{"n_layer": 11, "experts_per_token": 4, "moe_layers": [0, 1, 2, 3, 4, 5, 6, 7, 8, 9, 10], "head_dim": 128, "init": "normal", "init_std_o": 0.0, "weight_decay": 0.16, "lr_head": 0.0127, "seq_len": 512, "doc_mask": true}
Below are experts of layer 7 (counted from 0) of a mixture-of-experts language model. Rows are named router (the router's row for the expert), up (a neuron's input weights, with its number), down (a neuron's output weights, with its number) and show model dimensions 160-191. Each number is 128 + 24 x the weight over its row's rms, rounded and kept within 0 to 255.
Before each expert's rows: a language model's description of what the expert responds to; "raises" lists some tokens whose logits its average output raises strongly, later layers aside. This comes from a sample of Wikipedia text that the model never trained on.

# expert 21
What it handles: Nouns and word starts about books, films, songs and writers, such as author, poet, book, co, Viol in Violet, Com.
raises: "z", "ta", "cent", "land"
router [171 107 154 120 135 159  98  50 119 152 101  73 145 108 107 189 138 123 107  93 156 124 149 154 116 146 119 111 150 173 161 128]
up0 [113 110 117 148 144 121 130  94 158  96 111 141 118 170 141 143 142 120 143 107 134 195 156 117  94 155 111 149 155 110 121 166]
down0 [123 143 121  88 101  99  98 114  99 161 133  81  90 155 137 126 140 126 156  85 138 102 117 104  79 114  70 160 111 136 159 131]
up1 [147 135 152  72 109 104 140 128 129 114 114 106 155 148 107 114  99  69 123 119 137 122 128 133  90 147 165 141 140 149 109  82]
down1 [134 116 115 170 153 110 119  78 145  92 104 128 142 131 125 134 104 140 140 118 110 117 136  82 137  83 124 157 121 124 137 115]
up2 [166 168 157 136 161 139 108 111 121 113 103 115 124 145 114 184 122 128 108 123 178 193 123 164 110 129 112 134 135 145 144 149]
down2 [140 160 111 149 138 127  95  96 160 117 144 119 126 148 142 186 108 131 167 121 112 183 126 109 114 108 110  87  92  94 137 154]
up3 [149 108 129 144 129 139  88 110 122  92 103 138 180 120 146  87 117 100 130 107 126 166 130 109  93 146 136 108 133  83 104 137]
down3 [143 106 106 125 137  98 137 167 148  98 130 147 105 159 147 128 184 138  96 103 126 152  98  85 108 137 143 114 130 104 121 117]
up4 [140  97 147 210 149 154 124  62 160 139 128 127 134 122 109 138 150  92 133  94 124 115 171 119 156 126 137 135 137 138  80 131]
down4 [148 163 128 126  91 140 120 166  87 139 120  95 124 102 122  99 146 138 129  95 111 128 165 125 147 125 173 154  98 134 143 136]
up5 [159 108 161 147 100 184 116 116 118 151 115  89 100 138 120 109 117 106 120 118 145 140 146 107  87 124 159 147 132 143 106 113]
down5 [115 174 130 132 124 136 147 162 100 130 112 129 108 139 130 122 153 165 116 131 158 119  97 123 123 151 124 119 118 128 100 134]
up6 [118 102 139 147 139 146 123  99 159 170 112 125 146 126 121 148 154 106 107 108 150 106  98 128  97 147 114 106 161 151 156 121]
down6 [106  91 155 125 132  68 111 149 118 119 142  86 125 159 118 130 130 127 121 151 145 148 115 125 141 128 169 138 134  86 141 111]
up7 [145 146 137 132  99 164 154  88  69 134 106 104 124 107 118 185 109 151 140 112 134 184 134 146 130 116 164 138 177 127 102 189]
down7 [130  84 170 135  91 139 113 133 110 142 123 133 139 122 105 138 119 140 171 103 121 108 127 104 139 145 139 140 153 110  89 127]
up8 [124 108 146 142 137 129 143  93 144 118  91 107 105 111 115 139 109 171 130 115 107 164  88 146 107 124 158 145 125 178 104 138]
down8 [108 140 146 120 103 109 133 157 122 122 125 122 106 163 147 159 136 150 118 155 115 190 129 114 169  99 119 123 153 123 128 173]
up9 [139 141 140 153 104 186 106 159 116 156  96 124 124  99 109 125 101 103 124  96 142 101 130 162 118 136 134 107 101  80 143 118]
down9 [110 142  86 125  97 168 127 142 132 113 138 185 180 101  87 148 105  98 126 181  81  70 151 140 151 115 145 127 127  94 161 153]
up10 [ 96 153 110 132 139 160 137 126 141 149 131 130 107 154 121 119 116 135 107 108 118  80 171 134  79 151 118 124 125 134  91 128]
down10 [116 112 137 136 102 101 133 161 153 144 135 174 149 104 143  97 128 121 172 149 159  97 113 143 101 124 141 114 133 107 128 150]
up11 [135  91 120 107 124 141 126 116 125 118 117 115 128 100 117 119 150  89 134 153 138 145  86 131 145 141 124 146 134  99 135 134]
down11 [164 140 144 146 103  91  84 132 164  89 157  77 147  72 144 108 137 165 126 157 167  76  81 124 126 106  76  83  85 144 116 113]
up12 [129 101 108 129  95 146 125 102 172 137 125  96 129 121 115 122 139  97 132 120 137 217 118 152 116 114 138  99 153 147 107 134]
down12 [104 103 151 117 128 113 127 120 107 107 117 127 152 124 184 143 117 174 156 115 120 128 113 114 121 133 161 131 195 165 167 121]
up13 [154 108 136 143  97  87 137 106 128 117 141 139 160 138 121 124 148 129 101 133 127 140 120 136 131 104 122  85 134 107 104  72]
down13 [151 107 150  76 149 146  97 115 158 116 135 150 173 139 135 142 120 105 129 122 123 110 147 123 126 109 140  76 151 137 111 120]
up14 [107 114 147  97 145 178 124  94 146 143  88 136  99 110 111  97 108  94  85 146 115 131  99 106 118 179 192 114 130 155 130 114]
down14 [106 129 123 116 127 118 142 136 107 129 137 113 108 153 136 156 122 110 143 174 134 152 169 169 114  78 122  89 133 126 124 136]
up15 [149  96 116 147 150 111 151 147 115 135 114 108 124 133 115 159 172  93 174 126 122 115 111 122  99 141 155 130 114 148 120  93]
down15 [127 112 147 148 139 115 103 138 128 152 118 143 176 178 135 146 154  97 146 129 127 134 135  98  66 157 119 132  98 125 112 122]
up16 [142 112 124  95  89 188 123  96 169  95 154 128 151 120 101  91 127 102  75 130 102 140 118 170 104 163 135 127 138 131  71 114]
down16 [147  93 143 117 124 139 176 161 152 110 103 153 128 126 102 122 111 117 153 153  84 118 189 137 190  91 130 179 128 119  93 139]
up17 [134 145 136 149 131 168 112  98 118 147 137 108 119 124 113 125 176 149 105 120 152 133  84 125 116 124 163 127 152 171 114 137]
down17 [127 113 133 109 149 130  88 149 171 132 110 160 162  75 134 119 114 165 153 159 136 110 118 114  90 133 138 104 170 125 119 144]
up18 [134  71 151  78 133 194 105 132 137 121 157 103  82 137 116 151 103 136 172 116 110 110 120 153  59 149 133 129 174 160 118 116]
down18 [ 85 153 154 125 139 161 165 155  93 117 141 124 120 118 119 132 105 102 159 115 142 159 112  95  86 107 157 121 128 123 128 140]
up19 [143 111 102 188 138  94 101  84 129 148 121 136 141 145  72 163 145 115 153 135 119  78 146 114 129 166 125 143 137 119 165  73]
down19 [ 84 153 163 106 143 134  87  99 146 138  97 138 127 120  91 129 151 108 140 102 121 117  72  91 109 104 139 163 113 131 117 142]
up20 [ 97 102 138 148 124 155 104 118 161 140 122 109  92 153 114 129 143 113 118  84 175 192 137 118 115 107 133 125 129 114 130 153]
down20 [146 120 154 156 144 131 126 116 115 125 126 123 143 102 133 124 163 124 106 153 128 143 124 135 165 130 128 147 109 152 195  71]
up21 [140 103 178 128 140 163 128 155 179 145 104 135 130 166 145 118 119  72  66 114 141 156 113 111 128 109 132 117 146 176 143 144]
down21 [122 121  85 163 107 157 121 149 142  91 144 118 116 154 103 115 107 118 131 133 132  95 122 115 168 130 107 139 114 173 148 115]
up22 [156 138 166 141 143 136 135 136 121 135 123 113 140 147 124 170 151  85 135 122 107 126 118 104 143 128 128 130 104 147 165 112]
down22 [125 105 130 155 156 112 108 159 122 159 146  82 107 191 113 124 145 100 138 102 135 145  99 100 148 116 193 119 104 147 147  78]
up23 [115 135 200 179  90 133 125 106  71 110 103 147 126 131  91 160 119 135 142 158 171 117 178 101 115 108 162 146 144 115  53 164]
down23 [ 80 131 143  85 187 106 155 143 116 111 135 122 170 155 102 133  98 107  98 141 119 111 113 122 119 138 145 160 124 113 136 122]
up24 [151 108 155 125 135 166 102 136 147 145 141 115 111 129 119 176 144 131 113 100 151 102 141 138 137 175 161 177 138 160 105 157]
down24 [123 162 105 165 125 168 115 153  96 140 150 145 139 146 142 151  96 139 125 111 154 133 121 150 153 125 108  84 157 101  80 113]
up25 [185 126 137 179 153 129 145 141 144 117 120  93 144 109 128  99 135 140 110 168  99 162 143 121 158 124 184  95 187 142 121 151]
down25 [117  90 139 129  96 126 142  86 132 186 147  74 143 132 113 146 119  85 142 119 128 127 121 166 118 187 150 127 143  65 160 102]
up26 [144  99 116 105 121 208 106  87 136 132  96 137 123 142 133 124 134 114 108 101 118 110  97 119 101 122 124 102 105 110 114 121]
down26 [163 160 128 102  92 108 133 128 137  85 120 123 153 115 147 104 116 137 109 148 162  97 101 158  97 119 129 147 137 107 165 149]
up27 [123 142 131 128 141 139 127 103  93 161 107  97 110 117  83 159 132 150 142 133 105 129 138 137 139 141 102 144  95 159 124 154]
down27 [137 116 118  99 142 161 123 111 141 166 114  74 153  95 131  99 155 101 141 101 136 160 103 101 121  68 121 123  95 122 134 124]
up28 [151 110 144  97 112 123 113  99 136 150 123 159 140 115 118 124 124 104 148 173 115 173 131 153 107 107 152 151 122 121  97 112]
down28 [ 95 160 121 140 130 179 137 151 120 102 154 135 178 146 107 135  95 138  94 109 122 133 179 171 130 151 109 133 134 134 103 135]
up29 [174  96 171 126 134 133 110 109 118 139 101 123 149 152  91 121 162 146 117 136 135 159 120  79 102 120 109 150 101 144 149 142]
down29 [125 143 141 107 116 124 102 138 151 151 160 150 125 154 123 131 158 147 123 158 113  96 162 121 161 152 113 160  80 163  96 132]
up30 [130  84  95 119  93 143  95  95 130 111 130 113  99 152 118 145 135 106 127  71 151 162 145 105  91 155 119 123 154 101 102 115]
down30 [106 119 122 121  94 112 130 150 133  86 166 111  99 105  97 113 123 173 152 130 137 123 136 134 110 149 132 147 143 150 106 169]
up31 [122 132 119 139 160 104 127 107 140 165  74 104 116  85  93 126 145 147  79 115 148 152  91 100 126  91 120  96 167 103 111  96]
down31 [126 130 160 110 121 149 138 127 116 168 133 105  99  98 117 107 133 104 135 141 162 117 120 107 145 117 130 114 126 144 100 133]
up32 [122 109  98 128  87 111 104 111 103 131 139 121 119  97 126 168 113 141 150 133 147 166 140 109 101 167 120 144 103 143 158 125]
down32 [ 97 140 130 116 132 147 136 153 127 132 197 175 130 119 128 127 177 131  87  93 164 153 146 134 115 140 111 107 114 125 153 112]
up33 [130  87 128 164 124  77 135 114 171 113 170  95 102 108 117 142 107 145 146  88  95 171 174 171 108 161  76 149 149 118 111  87]
down33 [ 99 150 119 112 146 132 155 165 155 117 140 123  97 148  95 141 146 129 157 104  98 136 127 128 152  75  81 104 146 106 126  70]
up34 [142 153 189 128 155 128 115 186 138 163  84 130 102 120 140 125 155 119 103 118 147 109 172 100 153 103 113 112 148 121 165 125]
down34 [ 89 134 103 146 154 117  95 151 163 118 149  89 104 104 146  97 125 125  94 179 118 142 158 121 129 101 103 136 123 141 121 140]
up35 [141 116 150 107 144 135 100  60 161 116 138 145 151 139 104 175 119 100 113 144 122 128 152 179  61 125 111 150 110 151 139 138]
down35 [168 156 137 107 139 135  98 132 152 133 154 150  98 154 157 111 116 100 119 127  78 174 126 188 122 122 138 134 155  88 127 171]
up36 [140  84 128 165 121 134 117  94 126 154 111 132 136 149 114 112 136 110 187 108 138 120  78 173 159 150 136 108  93 172 111 130]
down36 [156 156  96 163 162  89 125 112 123 104 155 176 132 119 155 161 116 119 103 110 136 129  90 123 133 148 160 107 120 120 113 141]
up37 [116 152 126 136 106 137  98  61 159 144 120  97 118 100  96 113 125 109 130  91 126 106 108 143 114 145 129 127 100 158 119 137]
down37 [199 124 112  90 122 139 119 137 140 107 173 161  99  91 128 102 125 104 107  96 118 103 108 133 106 157 176 156 149 135 137 118]
up38 [126 126 198 165 176 144 104 160 110 108 113 149 145 143 129  93 121 144 138 148 156 148 141  89  88 132 129 110 132 156 131 121]
down38 [140 133 135 138  98 149 104 158  76 175 102 166 141 125 108 124 112 147 158 134 115 133 136  88 116 132 118 118  89  89 152 144]
up39 [139 126 121 147 131 117 109 135 129  86 123 101 113 180 134 122 135 106 111 145 167 130 109 186 130 116 174 110 151 164 108 152]
down39 [126 124  86 148 108 161 117 146 120 141 160 161 109 142 117 122 154 121 174 129 118 137 163 128 146 134 101 104 159 118 138 147]
up40 [121 109 136  97 144 154 127 101 177 135 147 107 139 154 110 171 157  73 120  92 129 162 123 128 145 152 186 149 146 145 126 150]
down40 [ 95 174 131 135 126 104  95 118 108 127 153 142 111 124  91  79 138 131 133 162 138 152 157 127 106 120 142 116 133 131 125 126]
up41 [151 105 109 100 156 121 117 116 114 125 132 124 111 162 113 110 137  99 176  45 156 144 151 128 128 172 136 127 184 123 135 101]
down41 [ 72 147 116 109 143 188 132 167 100 126 118 144 106 137 123 129 140 127  77  99 174 136 151 120 160 126 161 133 125 103 185  95]
up42 [137 126 155 131 117 116 124  94 112 155 134 109 141 118 112 114 141 184 121 129 145 131  99  91 122 103 123 121 124 139 126  99]
down42 [150 160  81 142 168 121 134 133 129 111 130 134 136 129 166 133 120  93 116 134 151 107 110 145 170 125 114  99 152 127 122 152]
up43 [154 100  99 155 111  97 126 121 159 157 109 103 140  98 140 126 145 119 140 134 105 129  78 115 137 149 140 105 125 166 167 118]
down43 [143 123  90 137 102 123 129 131 161 145 104 141 156 175 140 127 117 128 145 153 136 156 136 140 146 125 139 108 130 146 130 134]
up44 [130 103 113 140 112 134 120 110 140 148 155  86  98 165 109 121  88 139 183 133 150 138 124 121 127 158 157 146 157 152  90 143]
down44 [142 162 127 157 128 188 150 146 102 177 187 103 111 151 188 112 119 140  95 121 138 103  81 174 151 140 124 117 141  77 145 133]
up45 [139 158 155 124 102 114 109 121 107 154 123 106 101 127 116  95 165  77 101 159 153 121 133  91 160 132 121  82 123  96 137 106]
down45 [ 85 119 127 167 143 112 154  99 145 132 133 131 144 126 130 136 123 156 106 141  73 155 130 137 142  78 162 129 134 122 127 132]
up46 [127 121 122  97 119 153 130  94 173 118 137 126 148 151 121 156 116 129 116 127 115 129 106  81 113 113 141 107 149 147 142 117]
down46 [147 108 157 110 137 132 136 131 126 138 115 175 105 145 104 165 122 131 111  91 177  82 113 110 115 117 155 157 130 146 127 133]
up47 [149  76  84 112 167 134 105 129 100 128 114 126 108 126  96 129 137  98 163 144 135 144 125 129 113 101 110 149 135 136 107 139]
down47 [111 163  92 146 154 142 124 130 146 128 118  88 103 163  61 154 132 111 163 120 113 116 100 127 164 136 112 169 140 105 150 161]
up48 [109 142 136 112 143 178  99  72 151 120 132  94  90 133 135  93 148 133 113 122 125 134 114 149 142 172 148 125 145 121 122 157]
down48 [111 101 108  84 128 195 158 133 128 159 135 128 130  61 116 159 158 134 132 117  85 177  88 121  82 114 132  66 130 149 141 139]
up49 [152 118 172 147 189 148 100 111 155 141 120 120 103 140 106 148 134 119 148 132 126  99 152 153 131 171 125 150 166 105 103  94]
down49 [123 105 147 139 152 106 133 114  75 136 165 166 141 139 132 141 134 139 159 136 117 115 148 140 109 105 152  90 154 131 112  83]
up50 [192 121 164 122 151 141 115 135 149 132 149 109 133 134 108 126 134 141  77 155 143 118 143 123 157 132 167 136  89 123 155 168]
down50 [116 111 153 133 134 141 103 153 133 145 111 120 126 113 196 199 122 127 106  95 166 140 115 145 151 122 135 123 109 158  82 105]
up51 [117 145 147 103 117 130 110 135 127 116 139 125 162 129 135 184 163 110  79  99 159 151 114 167 147 112  97 141 176 138 136 109]
down51 [127 158 120 117 138 148 101 113 142 137 143 136 148 129 115 127 128 116 125 159 107  82 168 140 135 149 147 109  83  89 120 142]
up52 [118 110  99 169  92  93 118 107 111 145 141 113 135 122  84 169  85 147 112 155 132 134 136 107 125  95 112 107 136 151 133 149]
down52 [112 163 149 116 119 109 154  79 152 129 154 196 114 122 121 116  75 145  85 162 137 134 149 140 116 134 105 119 106 155 129 158]
up53 [120 104 124  73 127  89 113 120 135 115 150 134 112  83  99 150 106  92 160 143 157 123 125 111 141 112 111 140 121 120 139 153]
down53 [106 143 136 144 120 119 115 142 167 135 146 124 162 156  91 129  94 104 115  95 124 170 114 160 145 120 101 105 107  79 195 104]
up54 [143 122 122 136 137 112 100  62 145 147 110 136 134 144  97 143 127 178 116 139 135 129 138 132 124 128  84 123 136 154 144  97]
down54 [100 135 147 124 110  83 115 143 126 138 116 165 151 148 146 112 101  65 140 120 125  94 116 120 146 141 187 106 137 166 117  95]
up55 [126  98 124 107 128 123 115 106 130  85 194 110 166 134 127 170 103 131 158 113 125 134 163 130 125 144 116 172 150 112 138 154]
down55 [170 149 107 134 138 170 151 113 108 136 110 146 142  98 116 135 105 151 120 132 140 153 111 130 137 155 124 133 116 128 131  80]
up56 [165  86  90 107 138 137  95  91 113 179 117 136 127 117 127 151 124 160 136  71 179 163 112  95 112 110 109  86 123 117 128 167]
down56 [130 156 118 132 131 130 174 148 138 147 151 116 108 117 158 148 120 114  84  90 127 137 117 133 123 141 148 153 124  85 134 121]
up57 [117 124 120 150 160 140 110  87 113  92 109 119 151 101 113 123  93 120 156 123 101 166  94 149 121 112 145 152 127 170 126 137]
down57 [ 98 153 151 108 140  93 175 133 124 106 114 158 135 148 137 147 141 185 151 141 148 102 123 145 129  95 121 128 142 163 141 187]
up58 [185  83 148 105 127 132 129 111 118 141 147 135 119 131 161 171 139 148 110 112 135 105 134 133 133 102 142 142 115 113 133 154]
down58 [122 138 114 117 150 105 141 151 130  94 137  76 128 125 169 107 131  98 131 165 157 116 115 141 160 139 123 103 139  75 139 126]
up59 [144 135 134 153 153 151 118 109 152 152 100 120 138 135 116 144  90  86 125 108 177 157 117  77  83 163 160 150 153 136 124 137]
down59 [159 140  98 159 160 149 137 142 137 134 149 122 122  90 114 102 127 147  86 121 141 137  95  84 109 119 123 164 136 119 158 102]
up60 [174 117 145 122 114 157 128 128 157  92 127 124 146 150 118 110 131 126 147 100 110 132 162 107 126 121 134 132 132 134 114  91]
down60 [120 138 148 102 114 121 130 100 129 108 117 143 105 108 132 102 128 115  90 139  77 104 142 149 120 140 101 101 115 148  92 168]
up61 [102 111 134 113 165 151 120 141 182 151 102 125 166 154 128 120 134 149 151  99 125 122 127 173 110 156 155 132 117 134 118  98]
down61 [135 161 126 167 110 160 152 111 143 155 123 137 131 139  72 132 160 120 108 144 143 132 113 121 142 131 127 171 135 119 146 117]
up62 [144 155 143 151 135 155 128  90 189 131 151 146 102 110 117 143  96  86  81 152 172 107 154  80  98 149 148  93 133 141  79 151]
down62 [ 94  88 126 101  82 113 156 132 128 155 134 100 138 133 158 144 135 140 105  86 148 105 102 104 146 117 150 122 202 147 144 157]
up63 [118 119 128 136 137 123  85 100 111 137 117 119 113 104 133 114 126 123 123 142 118 150 135  87 152 142 135 106 133 115 137 145]
down63 [ 98  92 128 150 118  94 152 149 140 140 170 142 192  78 119 118 131 148  94  76 147 136 134 129 147 148 150 136  99  94 143 109]
up64 [143 131 134 169 140 117 142 142 161 140 105  80 143 110 112 133 139 126  85 130 123  99 139 107  93 166 109 150 138 114 154  98]
down64 [122 102  95 129 123  95 152 139 165 126 121 114 164 109 127 142 131  70 120 131 120  89  95 144  97  84  96 102 116 114 131 137]
up65 [135  93 126 171 163 108 125  63 131 165 140 105 135 143  79 150 145 117 100 162 133 160 124 113 145 119  82 104 153 127 107 139]
down65 [136 135 102 116 139 129 109 147 107  84 149 110 104 137 134 144 126 128 149 103  78 139  96 140 121 160 120 144 140 152 106 129]
up66 [144 129 144  88 109 140 132 179  89 120  87 136 123 184 103 149 120  82 116 131 158 155 119 151 126 126 121 173 113 136 114 116]
down66 [ 98  99  80 135 149 120 153  87 116 122 145  92 120  86 127 129 141 114 153 119 115 183 153 159 130  97 123 129 118  86 162 121]
up67 [161 121 134  76 144 132 104 130 128 114 158 114 137 102 103 130 102  74  95 138 161 145 126 157  98 158 143 119 103 119 113  91]
down67 [180 130  97 115 158 137 109 120 114 138 142 119 119 144 133 110 145 116 134 127 153  96  94 120 122 144 143 137  92 114 131 184]
up68 [147 140 106 149 157 143 116 109  77 134 145 101 120 124  84 152 145  97 117 140 102 148 149 123 125 134 184 149 126 123 129 148]
down68 [123 135 107 130 143 153 122 128 131 112 112 141 170 128 125 121 137  94  64 129 159 103 128 115 161  95 110  93 133 138 102 141]
up69 [125 104 128 177 103 164 129  86 114 144  86 126 190 122 136 155 151 107 104 153 143 166 179 101  93 146 143 112 122  77 145 112]
down69 [121 125 138  93 109 132  96 115 157 112 166 118 138  90 135 165 144 140 169 144 120  84 155  98 152 143 146  94 116 129 161 111]
up70 [124  99 121 171 152 125 128  98 120 100 183  90 138 126 122 159 133 127 135  93 101 178 116 119 142 130 140 144 138 133  56 167]
down70 [126 162 113 140 161 139 165 131  78 144 161 143 138  95 129  92 145 124 130 112 125 165 143 117 130 119 141 151 100 154 104 122]
up71 [153  68 129 167 127 146 129  63 126 149 116  96 113 132 121 154 143 100 160 143 110  87  84 116  75 153 138 107 103 180 155  96]
down71 [140 133 141 107 126 111 170  96 124  91 128  83 109 121 119 107 147 167 141  92 131 118 118 115 107  93 152 143 147  95 147 145]
up72 [155 123 171 119 116 146 120 148 126  88 114 112 129 118 145 162  88  96  72 140 143 100 146 136 155 117 123 118 118 139 103 155]
down72 [116 106 104 117  89 119 135 118 148 148  92 120 129 185 134 154 134 145 196 153 165 124 117 159 120  92 108 153 114 126 140 175]
up73 [129 116 130 149 170 129 120 154 115 120 132 131 180 166  53 137 123 111 154 110  79 155 113 153 139 109 166 124 118 167 120 161]
down73 [102 113 103 199 103 164 125 131 122 131 146 189 135  92 131 127 129 147 123 112 148 148 119 145  87 143 128 106 135  73 130 166]
up74 [139 132 163 120 123 139 135 126 169 130 149 127 110 125 144 143 102 102 142 114 118 121 108 146  86 118 156 127 131 152 122 109]
down74 [132  88 163 103 170 142 170 132 120 133 144 125 123 114  96 137 100 128 133 132  82 144  74 117  85 109 161 119  97 127 131 133]
up75 [176 171 130 156 138 126 114 135  92 142  84 135 116 103 134 125 104 101  55  88  93 130 131 103 134 129 124 130 125 151 156 133]
down75 [172 166 147 145 110 102  93 175 135  95 140  89 129 137 130 178 112 138 120 141 167  96 126 118 148  92 131 136 122 140 119 128]
up76 [110  96 115 130 106 137 125 128 173 130 120 128 115 170 102 178 139 109 114  79 119 130 118 112 134 152 167 100 138 160 142 120]
down76 [134 112 175 112 103 124 167  93 176 163 103 205 161 139 170 139 125  91 118 155 137 106 100 123 149 162 132 162 134 114 129 152]
up77 [136  98 142 113 159 131 147  54 151 103 131 147 135 132 110 161 134 108 104 117 125 137 109 156 129 140 132  82 103 109 171 114]
down77 [113 116 138 140 133 108 123 116 121 113 157 100  83 128 107 157 138 162 110 146  94 125 147  98 161 140 116 116 132 137 101 148]
up78 [125 102  95 111  98 149  81  80 148  91 124 138 128 107 128 128 109 110 183 121 140 101 109 158 109 159 151  88 107 151 100 125]
down78 [135 121 103 125 170 144 125 149 146  82 140 116 105 122 146 112 127  83 107 116 121 156 133 155 126 100 127 141  99 110 162 124]
up79 [ 96 112 156 140  80 169 136 106 158 150 122 140 105 130 116  99 129 137 119 127 152 110 131  90 144 124 136 130 146  94 109 118]
down79 [111 133  90 104  86  97 149 149 185 100 130 130 111  89 111 141 111 133 157  88 149 108 114 155 104  86  84 163 116 116 104 130]
up80 [132  91 155 138 141 102  90 114 123 132 108 129 150 104 118 113 140 148 124 100 113 146 135 154  96 186 155 146 140 156 106 152]
down80 [159 137 139 158 131 105 162 134  68 150  89 199 117 102 128 126 133 176 117 130 117 116 119 126  63 171 143 113 136 126 110  88]
up81 [138  49  94 133 106 122 119 130 120 167 111 134 138 131 149 131 132 105  98 138 135 160  76 146 127 171 125 165 132 140 134 130]
down81 [150 138 133 148 108  73 133 132 105 130 138 123  99 127 159  79 125 121 159 131 140 138 133 129 127  63 146 143 188 132 119 163]
up82 [127 126 148 197 128 185 133 140 134 183 111 129 135 153  95 118  94 135 132 137 127 127 156  87 134 139 107 120 135 150 190 112]
down82 [103 112 136 139  92 136 117 160 159 180 129 160 203 121 107 135 109  97 113 141  94  96 146 103 140 139 148 147 132  90 142 125]
up83 [156 115 158 122 142 165 116  91 147 135 100 135 138 107 136 156  96 157 122 105 113 100 108 103 139 137 133 124 130 157 131 157]
down83 [126 118 143  91  90  89 177 156 111 114 161 127 135 134 105 128 132 136  82 158 152  97 167  96  88 115 139 139 111 130 128 140]
up84 [165 103 146 142  93 129 118  97 144 134  95 106 157 120 122 108 107 150 127  93 151 124 101 164 127 126 118 115 159 154 110 148]
down84 [115 113 127 107  78  86 143 136  98 108 132 181 161  95 140 165 129 134 128 119 120 145 148 117  81 114 136 150 118 148 151 150]
up85 [136 134 135 158 172 123 156 107 138 142 110 159 142 137 125 150 111 115 100 134 135 119 118 101 131 173 131 128 153 146 123 136]
down85 [150 140 157 114 161 114 112 158  69 125 105  74 109 105 106 112 139 147 139 126 121 132 143 114 138 120 166 131 145 120  88 131]
up86 [ 91 104 144 185 112 146  86 103 138 137  70 120 117 117 131 167 107  98 165 136 127 138 118 132 100 154 100 120  95 158 142 128]
down86 [116 115 130 124 146 146 139 132 143 117 127 112 105 114 109 141 100 154 154 119 159 151  68  81 123  95 164 109 113 101 166 165]
up87 [189 136 102 104 136 111 117 142 141 126 139 124 138 126 158 177 151 128 119  87 141 161 114 110 114 146 108 157 143 185 108 119]
down87 [121 119 135  87 148 127 150 132 140 126 128 161 140 121  99 132 138  97 116 135 138  92 106 110 106 117 118 118  97 104  98 152]
up88 [161 114 133 150 126 171  96  87 157 151 116 131 112  98 122 109 149 142 132 103 158 119  99 102 131 151 132 103 136 172 149  52]
down88 [126 121 129 129 130 170 121 156 165 126 159 112 143 112 156 139 110 141 135 172 134 120 149  96 118  95 172 113 114 142 167  84]
up89 [139 110 178 142 129 109 139  77 102 152 137  91  94 129 109 165 140 145 131 107 133 147 162 115 129 138 122 142 148 160 118 125]
down89 [119 125 120 131 113 130 180 114  96 108 145 140 108 126 153 111 134 108 108  95  95 120 104 130 172 116 149 111 124 108 130 139]
up90 [137 106 194 119 137 135 115 133 145 116 127 129 151 121 103  97 165 132 138 163 103 125 137  95  96 155 136 164 135 113 152 171]
down90 [127  89 118 108 139 111 109 146 149 137 128 120 118 148 108 107  81 111 136 167 135 136  95 145 143 120 167 120 122 138  81 112]
up91 [130  97 166 101 157 146  92  93 130 129 126 110 171 166 107 173 142 106 135 113  82 149 138 125 131 160 133 131 140 110 149 168]
down91 [105 125 102 102 104 138 105 167 115 126 122 161 144 112 101 150 141 142 119 142 113 106 150 152 106 146 110 126 114 120 122 151]
up92 [139 118 140 111 128 136 128 108 108 140 140 122 147 127  98  98 124 114 140 118 151 130 142 126  87 129 152 143 158 141 180 118]
down92 [150 111 139 129 159 187  75 168  96 185 112 103 124 116 134 135 137 118 117 140 136 103 117 146 151 143 108 124 122 102 125 118]
up93 [147 142  98 154 132 111 141 107 167 117 131 104 142 159 110 112 143 134 101 125 112 115 130 110 116 118 136 146 187 120 157 105]
down93 [140  91 139 124 110 118 131 110 102 129 110  61 154 192 136 108 112 116 110 116 106  98 152 109 129 130 147 133 118 100 120 127]
up94 [133 132 144 164 135 184 105 153 131 167 148 118 126  94 101 136 118 124  95 169 112 198 124 137 119 133 121 165  90 151 109 141]
down94 [129 115 110 122 124 145 123 168 160 117 144 165 152 111 116 101 169 133  84 161  82 120 144 110 135 135 116 107 119 103  74 143]
up95 [145 113 104 163 128 158  78 131 148 111 150  89 123 132 124 107  98  94 145 121 159 168 127 143 127 175 138 133 160 129  86 105]
down95 [130 130 124 127  73 118 135 158 102 132 132 167 102 162 114 133 161 184 146 122 133 130 167 113 115 113 131 107 100 126 131 117]
up96 [169 123 132 149 131 133 132 181 133 104 111 164 146 104 139 121 164  90  72 147 101 119 149 135  83 130 131 102 137 140 190 120]
down96 [138 125 104 142 138 123 170 128 160 129  84 127 131 119 150  97 107  84 129 124 103 110 117 117 126 101 115 113 126 127 118 152]
up97 [133 123 141  81 116 130  90 120 144 116 103 114 107 120 148 188 122 123 114 147 135 135 110 140  83 153 104 105 157 117 128 130]
down97 [116 114 100 135 119 166  85 117 118 163 172 143 112 119 122 156 111 122 135 135 116 120  88 118 131 181 125 152 104 137 155 109]
up98 [114 101 160 109 185 141 134 125 128 135 102 104 136 121 136 135  85  82 120 137 122 118  99 148 117 153 117 120 123 165 135 123]
down98 [161 105 130 146 102  98 126 152 115 163 173 116 171 139 167  95 116 115 159  89 133  98 145 119 119 135 122 142 146 134 109 149]
up99 [137 115 128  90 125 181 127 155 168 140 135 112 130 118  86  80 184 167 125 174 121 155 136 133  97 119 105 118 129 166 117 140]
down99 [134 134  70 135 108 172 164 120 139 143 112 157 130 143 138  90 149 144 135 169  97 103 137 148 171 148 107 128 140 130 118 100]
up100 [151 123 172 106 160 146 120 102  83 143  92  68 155 123 120 153 143 145 156 161 108 185 135 173 135 132 145 136 111 128  85 119]
down100 [163  97 104 134 137 133  81 160 133 162 155  92 137  95 102 136 137 137 172 153 144 116  98 144 124 130 124 131 130 109 146 162]
up101 [137 114 136 105 164 163 122 145 156 159 111 101 106 130 137 176 134 152 126 114 140 155 169 120  88 129 137 181 120 119 140 144]
down101 [150 139  99 121 134 138 101 137 161 132 147 171 125 124 113 104 113 130 147 171 134  58 107 123  77  93 164 140  97 135 118 113]